From a checkpoint of a small mixture-of-experts model trained on Wikipedia: 4 picks a token.
Below are experts of layer 3 (counted from 0) of a mixture-of-experts language model. Rows are named router (the router's row for the expert), gate (a neuron's input weights, with its number), up (a neuron's input weights, with its number), down (a neuron's output weights, with its number) and show model dimensions 480-511. Each number is 200 + 40 x the weight over its row's rms, rounded and kept within 0 to 999.
Before each expert's rows: a language model's description of what the expert responds to; "comes before" lists some tokens at least twice as common just after its tokens as in all text. This comes from a sample of Wikipedia text that the model never trained on. Tokens count by the router's weight.

# expert 37
Description: Years and title endings. Four-digit years in dates and tables, such as October 13, 2018 or in 1879, plus final words of award, album and championship titles.
comes before: " |", ",", " (", ";", "\"", ")"
router,242,152,165,213,140,188,139,128,216,161,111,208,215,156,200,167,209,189,192,182,209,262,221,188,241,242,156,188,198,193,209,245
gate0,248,228,242,197,135,255,221,308,188,217,151,123,160,179,229,162,183,195,177,212,193,240,232,172,211,160,252,150,243,178,199,185
up0,243,204,196,194,224,157,248,238,166,239,166,206,235,194,212,249,239,201,203,195,231,237,230,185,265,186,256,183,236,233,204,183
down0,214,157,206,237,137,143,194,260,126,180,188,162,156,171,179,168,139,124,213,191,205,238,181,222,251,107,191,163,159,205,176,228
gate1,219,212,179,211,203,249,190,239,256,129,159,159,288,222,203,174,226,179,136,291,208,173,176,178,258,206,196,227,206,201,120,187
up1,199,96,124,169,260,251,138,148,301,183,152,180,215,200,212,225,166,167,253,167,227,260,208,222,261,212,174,194,179,194,160,194
down1,220,177,134,175,217,241,216,218,221,156,210,148,210,189,204,206,232,215,180,254,231,250,243,231,263,196,221,207,223,204,181,115

# expert 42
Description: Agent and relation prepositions. Prepositions like by, with, from, of, against, often after a participle, as in Written by, Directed by, keeping with.
comes before: " the", " a", " his", " her", " an", " their"
router,188,168,186,192,159,182,113,202,127,98,214,242,190,149,145,201,242,211,223,246,234,174,270,216,218,205,172,271,241,218,179,199
gate0,169,229,168,228,211,299,156,246,217,219,205,67,200,154,244,216,168,178,215,212,208,164,160,96,186,199,254,243,271,243,192,195
up0,229,231,157,228,192,236,147,218,196,232,205,160,139,222,150,203,209,207,172,196,274,175,158,197,118,188,204,221,201,215,190,241
down0,197,240,196,228,218,136,294,167,216,156,237,209,200,137,278,211,270,249,201,181,245,158,212,318,179,246,191,241,191,181,218,119
gate1,194,168,182,198,126,281,190,193,250,184,184,209,199,205,214,226,128,181,189,228,107,275,206,218,195,173,317,168,228,140,237,163
up1,185,283,261,207,184,171,203,243,155,231,235,257,135,176,142,218,158,249,221,238,212,181,208,215,234,222,140,235,173,239,197,65
down1,194,158,171,146,187,277,158,190,229,252,219,194,197,158,177,201,232,206,185,180,204,222,156,148,112,199,230,137,198,190,184,259

# expert 22
Description: War and military terms. The word War after World, plus century, Army, Navy, Force, League and other institutional nouns in historical and political text.
comes before: ".", ",", " of", " and", " in", " War"
router,204,217,209,199,145,176,148,153,136,199,192,232,188,147,182,156,180,184,228,259,187,233,182,227,189,221,168,225,182,266,168,212
gate0,220,188,162,216,189,184,211,174,194,164,242,230,316,157,225,257,232,247,266,179,197,226,193,237,223,214,192,152,228,242,169,248
up0,192,187,136,172,202,202,193,202,219,181,206,252,283,95,213,242,191,228,262,222,141,304,219,245,224,141,253,231,209,246,190,274
down0,226,165,151,150,245,245,211,205,241,118,196,229,206,212,216,213,226,238,271,199,135,235,204,200,176,235,206,190,151,148,211,211
gate1,134,191,136,170,202,196,259,253,173,124,235,225,252,176,184,228,165,196,223,117,151,115,161,228,208,256,164,165,253,155,189,116
up1,296,231,241,190,236,205,159,138,250,276,186,250,170,234,200,171,235,168,191,274,233,269,242,175,172,194,216,229,89,245,213,310
down1,194,209,172,212,224,228,202,212,211,186,185,143,202,167,180,192,177,172,178,200,219,155,188,199,272,145,191,173,200,167,263,234

# expert 54
Description: Team names and scores. Second words of sports team names and scores or stat numbers in game reports, such as Washington Nationals, Minnesota United, 49 RBIs.
comes before: " |", ".", "'", " League", ";", " Cup"
router,211,185,175,154,136,215,133,147,217,198,179,188,176,208,202,238,286,185,208,204,225,147,176,160,219,203,209,198,175,185,121,154
gate0,245,234,144,140,207,210,198,158,170,165,167,209,188,258,137,204,245,220,230,196,265,188,201,268,230,253,182,216,201,164,198,164
up0,153,186,214,196,251,198,166,171,248,201,253,146,131,179,231,174,173,165,161,184,164,223,179,166,211,182,202,164,159,191,173,192
down0,237,268,187,258,169,247,183,232,224,147,261,207,174,162,202,211,156,143,221,226,201,141,197,215,186,170,225,212,213,235,174,172
gate1,228,179,217,249,168,197,187,231,213,239,197,190,235,207,183,266,172,227,209,165,175,247,188,177,211,206,224,174,206,194,244,296
up1,174,181,191,202,230,214,247,161,200,196,184,193,195,191,191,163,218,180,278,218,212,164,68,189,154,218,164,143,172,124,177,120
down1,170,182,211,231,191,165,211,187,232,223,241,170,175,228,230,207,238,199,227,215,189,172,224,116,170,199,206,184,220,235,221,155

# expert 60
Description: Infobox and list structure. Structural tokens in infoboxes, lists and headings: is after a list entry's subject, field labels like Coordinates, Spouse, Starring, and dashes.
comes before: "-", "\n", ":", "|", " a", " an"
router,192,178,138,220,216,220,193,217,293,197,263,201,236,216,229,164,190,215,157,219,207,209,168,207,166,197,160,132,225,214,212,231
gate0,222,178,207,177,227,150,221,228,179,210,240,163,227,215,175,290,190,190,192,162,220,185,202,227,272,155,216,197,174,241,201,197
up0,218,183,209,172,182,156,189,215,182,219,191,166,231,173,198,239,260,105,140,187,193,157,252,213,205,181,188,219,183,221,183,160
down0,190,168,231,223,215,247,153,156,230,298,219,209,217,146,208,123,150,197,238,185,152,234,218,183,203,182,203,227,234,245,197,221
gate1,201,258,171,234,207,279,251,240,205,242,235,185,264,178,160,102,233,189,189,168,161,285,182,160,216,211,161,180,208,161,258,172
up1,172,200,197,159,136,108,178,150,228,194,188,228,121,269,235,292,157,249,204,170,231,117,164,266,203,203,190,225,181,199,116,196
down1,170,204,195,172,220,221,189,152,181,141,252,167,181,146,256,268,205,206,204,237,259,216,194,211,166,197,206,210,266,240,221,232

# expert 49
Description: Prepositions. Prepositions, mostly of, in, to, for, from, between, within, after nouns in names and prose, such as States of, Register of.
comes before: " the", " a", " his", " their", " its", " this"
router,231,165,148,171,168,267,254,264,250,161,239,248,196,192,259,153,182,139,157,242,209,194,126,185,203,225,183,240,155,212,235,241
gate0,161,146,238,196,159,249,241,294,185,197,219,187,171,171,148,150,217,196,219,222,210,174,143,227,142,228,217,233,265,243,189,193
up0,256,195,210,182,217,196,169,237,144,130,187,216,234,253,205,215,183,205,170,231,206,102,204,165,262,171,161,281,153,164,239,206
down0,180,219,171,204,242,168,206,199,153,209,165,254,178,156,184,187,165,215,227,290,173,161,120,188,246,216,118,153,209,196,189,182
gate1,242,241,179,241,237,185,222,189,222,107,206,180,203,201,216,248,172,199,193,242,150,198,143,182,129,226,248,187,183,206,169,166
up1,214,206,213,243,212,148,263,163,258,193,265,284,113,200,208,193,193,199,210,209,164,174,181,205,164,218,200,223,257,246,153,190
down1,182,120,233,198,140,194,169,228,235,216,209,239,213,159,212,134,214,215,237,206,178,234,279,193,93,203,189,189,127,162,191,274

# expert 36
Description: Footballer career phrasing. Prepositions and table words in athlete biographies and career statistics, especially as in played as a midfielder, plus Apps, Pts.
comes before: " the", " a", " 0", " his", "==", " an"
router,236,238,226,189,269,182,219,175,242,183,139,203,214,236,203,198,174,184,159,268,193,228,177,174,235,257,198,172,172,192,178,195
gate0,170,138,268,213,226,170,239,153,176,266,158,239,222,230,248,218,229,141,212,173,210,227,264,230,202,216,186,142,273,257,157,110
up0,247,227,138,175,213,285,239,146,188,191,223,212,252,180,238,208,203,144,215,206,172,236,138,172,253,212,195,142,253,158,246,165
down0,233,170,122,119,102,142,197,242,234,266,211,196,213,221,212,235,176,204,167,176,183,208,202,211,269,159,219,172,275,239,174,231
gate1,248,200,111,177,241,160,154,177,122,103,136,156,214,177,191,201,173,159,287,159,180,204,169,183,197,169,229,182,158,163,208,176
up1,112,195,276,169,231,231,179,247,175,272,169,168,212,267,268,114,216,147,186,135,172,183,294,206,263,190,201,215,176,197,171,184
down1,193,270,198,194,229,211,187,244,200,129,158,240,212,196,157,236,146,196,150,135,252,199,219,207,262,181,216,200,169,259,186,211

# expert 21
Description: Of in names. Of and foreign particles de, von, di, du inside institution and place names, as in University of Belgrade and Young Democrats of Virginia.
comes before: " the", " Representatives", " his", " birth", " Fame", " New"
router,246,155,153,148,168,197,182,178,233,182,261,191,124,175,197,171,155,129,198,194,218,171,178,174,271,149,177,183,176,118,278,192
gate0,169,189,101,173,165,249,237,191,173,197,167,164,207,166,255,127,236,215,230,190,200,276,190,283,245,207,123,173,215,139,248,232
up0,209,251,156,173,170,249,216,235,158,160,188,184,216,108,278,191,240,215,230,219,181,267,246,289,194,196,160,219,214,147,272,236
down0,232,270,70,239,246,220,233,172,212,201,169,243,221,144,184,164,178,164,242,151,238,166,230,145,188,252,197,236,189,175,181,217
gate1,196,243,220,239,221,235,183,256,170,248,132,192,189,166,174,239,249,171,149,196,170,141,204,284,218,204,236,207,259,183,228,209
up1,217,183,278,203,323,212,241,275,229,205,176,246,207,179,182,223,132,178,135,187,225,122,200,247,243,120,252,230,157,220,178,191
down1,227,200,251,159,182,94,161,183,191,274,203,142,203,218,200,202,238,143,201,211,158,202,131,236,236,175,178,238,223,244,215,172

# expert 30
Description: Commas and possessive s. Commas ending clauses and the s after an apostrophe in possessives, such as that year's, monarch's, 1999, starring.
comes before: " and", "s", " which", " but", " he", " who"
router,194,179,211,161,232,209,184,183,233,239,211,168,131,269,164,279,192,288,178,153,256,224,154,166,238,132,221,167,227,168,242,162
gate0,224,251,140,258,178,222,305,199,244,225,209,221,224,249,233,190,209,188,241,195,258,262,187,241,156,276,194,212,216,135,234,137
up0,190,186,244,248,162,206,160,138,160,144,188,189,189,142,174,234,244,210,140,175,193,207,165,130,232,169,207,231,88,310,210,216
down0,195,102,287,192,219,292,204,77,226,197,152,160,142,229,250,213,160,119,225,220,293,197,163,217,223,208,201,234,220,227,232,206
gate1,132,185,306,222,198,171,193,159,203,176,145,211,240,205,223,234,231,168,212,135,147,213,260,278,230,169,129,240,232,207,181,188
up1,143,192,237,244,209,191,172,161,207,181,156,170,254,200,220,237,222,190,256,176,135,128,243,272,267,172,178,195,249,214,134,198
down1,149,151,192,211,262,247,262,159,110,144,226,219,174,152,224,205,186,158,192,173,224,179,221,215,188,225,115,243,233,177,201,250

# expert 53
Description: Prepositions and conjunctions. Prepositions and clause-linking words like in, on, with, as, after, when, while, because, often after a comma; e.g. "so as to".
comes before: " the", " a", " he", " his", " it", " an"
router,172,207,209,227,148,253,247,199,128,231,250,184,217,228,209,204,195,199,176,220,161,186,209,194,204,227,138,246,175,193,211,222
gate0,174,214,124,260,206,239,158,227,149,186,117,245,216,192,254,161,214,140,242,179,170,166,214,195,270,114,234,214,197,247,223,183
up0,138,246,206,209,204,232,206,167,220,237,225,198,243,267,235,226,264,165,203,220,217,211,189,223,180,171,214,154,203,187,215,207
down0,230,211,235,121,161,205,218,230,210,246,122,201,124,265,156,242,195,216,275,147,152,176,199,217,225,226,244,257,225,247,143,267
gate1,261,188,214,253,241,192,234,165,196,252,171,180,222,122,176,196,270,236,215,192,158,152,218,99,206,190,180,109,192,133,132,225
up1,140,213,173,163,191,266,187,224,295,158,245,233,228,257,224,227,151,193,207,184,166,183,175,176,181,212,219,262,221,252,183,229
down1,202,145,262,182,188,156,164,213,256,204,205,210,142,188,246,201,142,268,167,215,196,219,201,183,227,172,243,141,240,211,162,268

# expert 43
Description: Possessive apostrophes and units. Apostrophes before possessive s, such as school's, plus unit words and symbols like mi, kW, hp, sq km^{2}), and coordinate digits.
comes before: "s", "N", "t", "based", "E", "W"
router,253,138,184,214,224,192,195,219,198,203,248,182,164,157,198,124,174,136,274,186,211,237,224,167,199,259,192,211,177,196,247,298
gate0,253,176,208,205,169,255,181,223,179,194,151,164,177,215,183,224,279,189,211,191,139,205,240,225,204,186,129,217,191,252,230,269
up0,125,228,179,166,157,203,258,215,176,168,176,199,291,249,145,276,166,186,187,266,228,231,184,199,237,234,175,209,165,166,216,146
down0,173,185,225,134,244,189,212,155,227,162,149,177,131,189,175,221,191,161,220,193,201,261,197,190,245,220,216,189,234,146,244,209
gate1,200,239,236,196,224,193,198,214,165,226,187,167,192,191,209,120,190,203,197,209,241,201,231,221,195,236,209,214,178,167,227,211
up1,184,268,263,219,205,202,213,137,230,160,172,209,186,128,196,257,190,224,196,233,168,236,202,168,235,175,195,202,240,181,246,150
down1,217,216,243,225,223,248,137,160,191,162,223,164,181,266,197,167,210,202,196,186,169,220,238,202,232,212,195,280,179,207,196,191

# expert 44
Description: Plural noun endings. Plural nouns and noun suffixes in general expository prose, e.g. films, areas, students, dosage-s, infest-ations, rugged-ness.
comes before: ",", ".", " of", " and", " in", " are"
router,205,163,196,178,238,138,181,201,131,229,267,211,279,205,217,285,159,172,158,161,189,208,147,235,195,227,120,140,158,146,142,255
gate0,153,146,119,222,197,161,139,177,205,192,157,102,224,193,209,202,232,281,219,278,218,210,158,243,211,206,232,203,151,179,185,169
up0,273,104,217,236,168,247,183,173,197,241,219,207,160,173,249,155,178,170,174,207,189,201,232,163,199,184,167,195,157,167,229,148
down0,171,234,205,144,139,179,302,301,224,225,158,224,200,198,170,187,255,232,177,155,190,200,119,195,273,237,216,263,216,187,203,183
gate1,205,151,121,216,205,160,243,183,180,101,196,152,190,131,186,194,216,206,190,149,183,189,167,222,216,149,166,145,195,218,195,241
up1,217,164,179,208,187,147,204,126,151,86,261,107,252,119,193,192,249,220,217,170,149,197,170,251,228,168,222,179,172,251,189,165
down1,206,193,257,160,211,266,214,292,209,250,177,206,141,164,279,205,259,216,203,223,195,150,257,230,146,236,151,215,237,251,230,196